From a checkpoint of a small mixture-of-experts model trained on Wikipedia: 32 experts in each of 11 layers, 4007 steps.
Below are experts of layer 5 (counted from 0) of a mixture-of-experts language model. Rows are named router (the router's row for the expert) and show model dimensions 0-255. Each number is 128 + 32 x the weight over its row's rms, rounded and kept within 0 to 255. Numbers have three digits each.
After each expert's rows: "gets" lists some tokens that make up at least twice as much of what it gets as of all text. This comes from a sample of Wikipedia text that the model never trained on. Tokens count by the router's weight.

# expert 3
router:105136128119126154099163155103109129161139084137188095149192101117116144134193136174195150143122114100108097110139101107157128134079180176117177105134151115141125105139165161144134119155136068110124102125114132147056113165088126106180107136127080138188105109117189094202175105127131163081158178122175103159163208111122136126164122104154211135091127186130171122162103192159120071076092152124155156075108097118150102183099087115138130160138101129147120071139063106128100199125134105136136096136124111143170136121176142172111158174153121123127088144139100128151104123134189080110106145161152108166105096082167103139096171143052164151071131132116148110162059104166138158098079143124140137093176103162073140112058052104109169144151131154180138102140156170097172143125095147
gets: "s", " was", "ers", " were", "es", "%"

# expert 22
router:121128117131161130141164144115148124109145106085161080131193137105120150172177130140108141142084118104090132167148078092193147114122094136136183128162153185188103135135131149183103140125133117101135099169091082140076137110105134090188113126104099134173154104103168113191156159061126139132150144133136147179133120143130109103184131111085185146097128160179192159141141099189165104115051149079152124110098111107118126214101111175153156093113124097174111106169090145139150128151131110161118091124109131131142106075199144202152150199151117113104127126171093120155120116158154113115101103134119093177160075098091151100159114191077145123081107123136184121163096076126141113106123126102105077105190080104095153109153072142080108112162163142213205139205160101104155120089122166
gets: " and", " he", "–", " or", "/", " but"

# expert 27
router:096135141127147113111119124074132126103160171121137073111084093093093158175071142147120094146097099121066129185086096198127105191115104161132092084134120135155108134142115122161159160175214138133121157097154152113119131094229116129127102169128110141109176103155143120161107106118169126119119071154094160133131138098109114166134084083169087134123150190113119111128166116133194144135136153125100108138160101124116119090129111099169101078110101145148083098157126143097126107092140049138072131105158127088078210118125155125133151156168095117200090145087159062159100130178148142152114104047155073108091083131082108092166184165170131090067138141085155143147094086141125080136127126107125135098120092049138124091182151123160115102115136053090102129093078072118124120109082160
gets: " B", " L", " D", " K", " H", " T"

# expert 28
router:102117097159097124164153184168133103089134115102143133087139144134106157158173104154122157135114138140104145135106115099130109098134129174104133137173113150178083103153126141093113153114145123133126124138135146165105150131110099083178139173087108155128151092144140116200148165085145139115119124172107069182148144114188142088192124104137197141113090141115148114131098153180203121094078173075132146086099142118115110154082066207101181071110135117110135096115044137131167135154157134136134138182169137115098156077181113142088162219132072074111089125121108121113118146172155134142119132132192144151196151111125106131166175136115135137113090109069176085192053090104202116097077131124099142070194167111168104092089088135094144090162168111150099090130117074156160132087102156
gets: "'s", "|", ")", " her", " its", " his"

# expert 1
router:081155151136099125111110176085084108093185152096144114106190129142108197142122117157108133158114124115092130167091107125143122133098120157147174075142112137143095087151104186180161127144129067149083118133121142147117100127148094117180126148121107195152200079142162115151170153064121140113092107131113114180159110140106177143157080078135180124172149162151152151126105174145168105155099165081157160085075088112106085172086106162121165091096127137147116067146081156142158141154156114170118151097160127090156127086164163162137151185157097107136119114116125132142140077169163079148100128066122085164157063146078162087120163182115175135111131090079134116159046108149123092076133124135153077093142093078150149116118111130090133053132110154208133078111113102142164107061069168
gets: " |\n", " \"", " (", " S", "S", " P"

# expert 4
router:073133138164111137142115129144106094112169112129150124140133136109117205110131054153124090140080115121129114145124092134118125158109196176110184071141075165203120109095122158182137196138162078127102089126120155171168106129154110106159085171121105130161176088149165082173200145122153101144155130163105104164182139170129148122164098111104172125138117132123125164150110131147182076113086157113104156105079146111117120139104110139093155070114145121146155075139084130141146092171149070116149111143129086075107156101149173146165171215134087142127068105081129142167123051187172111160089114110129086142161118074076184100134103139139143127069114114077158090178082096154145104079072099132138115109162087078133124117137109096090088087128124163202135130149103100145125060086087143
gets: "\n", " |\n", ")\n", " New", " Al", " two"

# expert 21
router:138048088122183107173114120087162095174156099085154083081174113086131065156120103130078168106107182115147163161142066144144150150144138142113160153151127098122155132125137149057177122112060124136120118153105106083120115082090139121173104156076122092139137106130150174120109164143131112083121136112180148112130124132142106137117200170181161174135160128120122159101103076071184131143103093134136135111163100175108129093107105123155137137173109158134113086110181147070169102166105099162084175142137184091061083092104111148109156098073112116122100198115139165212102118180122152140174184057152111104175141165072073153116174140147122107094175142170097133163163173130147134108110177129139143145120175156138154108142146171114141138106139148158109123177214166074117122101156096
gets: ",", " (", " and", ")", ";", "),"

# expert 16
router:104111134150123127146122124128088102114141168108177119108156144136140165135145115186114112119116162113066151193128082109155089107052147177111151132159107184184145087123129149139151146151166090146123089151069130146105125120198086128164115183092081176153165092132179094183162149134115112125104149154107096186188100155144132169155139130165187097107131140104126136167071124199200080147070159128143136123119134126123100176102090180111159078134126112175161068149069146161169137144151085138111129110142144097148170107143178158100134194177084104158065106162140116158134149168148145130077150121143116187149090129125146105149132152098168136076118127099176088171094112105156081106072095112096164064187085103103168091111071057118130110114168134197131127156149100126142082102121116
gets: "'s", "\"", " a", " \"", " b", "'"

# expert 0
router:160072152126203086155066096110128106082155114091096139142099147132146110105150147165159165153145144120197086124130110144129186150132129141114066203057194089119173112085106123146153104157167152164117112149096090134095178140104137114106140049150111112118113194134141171101109128105132134172121159132109103150077159165146149149087142167085138175148125066101133142128121121147074125070106082115167091179162141113100160126128139185131091134194137106068173175126122135157053111135105159128105185109132074139056125139131105086183154136147056133134127158116101135103133170127122113073206102123167182121108093177173163181098141093157137139190121096119078156111139168091095155158165111125063132145123097113151128165155114107153077099123147067113088114134170098092130125140112117
gets: " in", " to", " for", " as", " with", " by"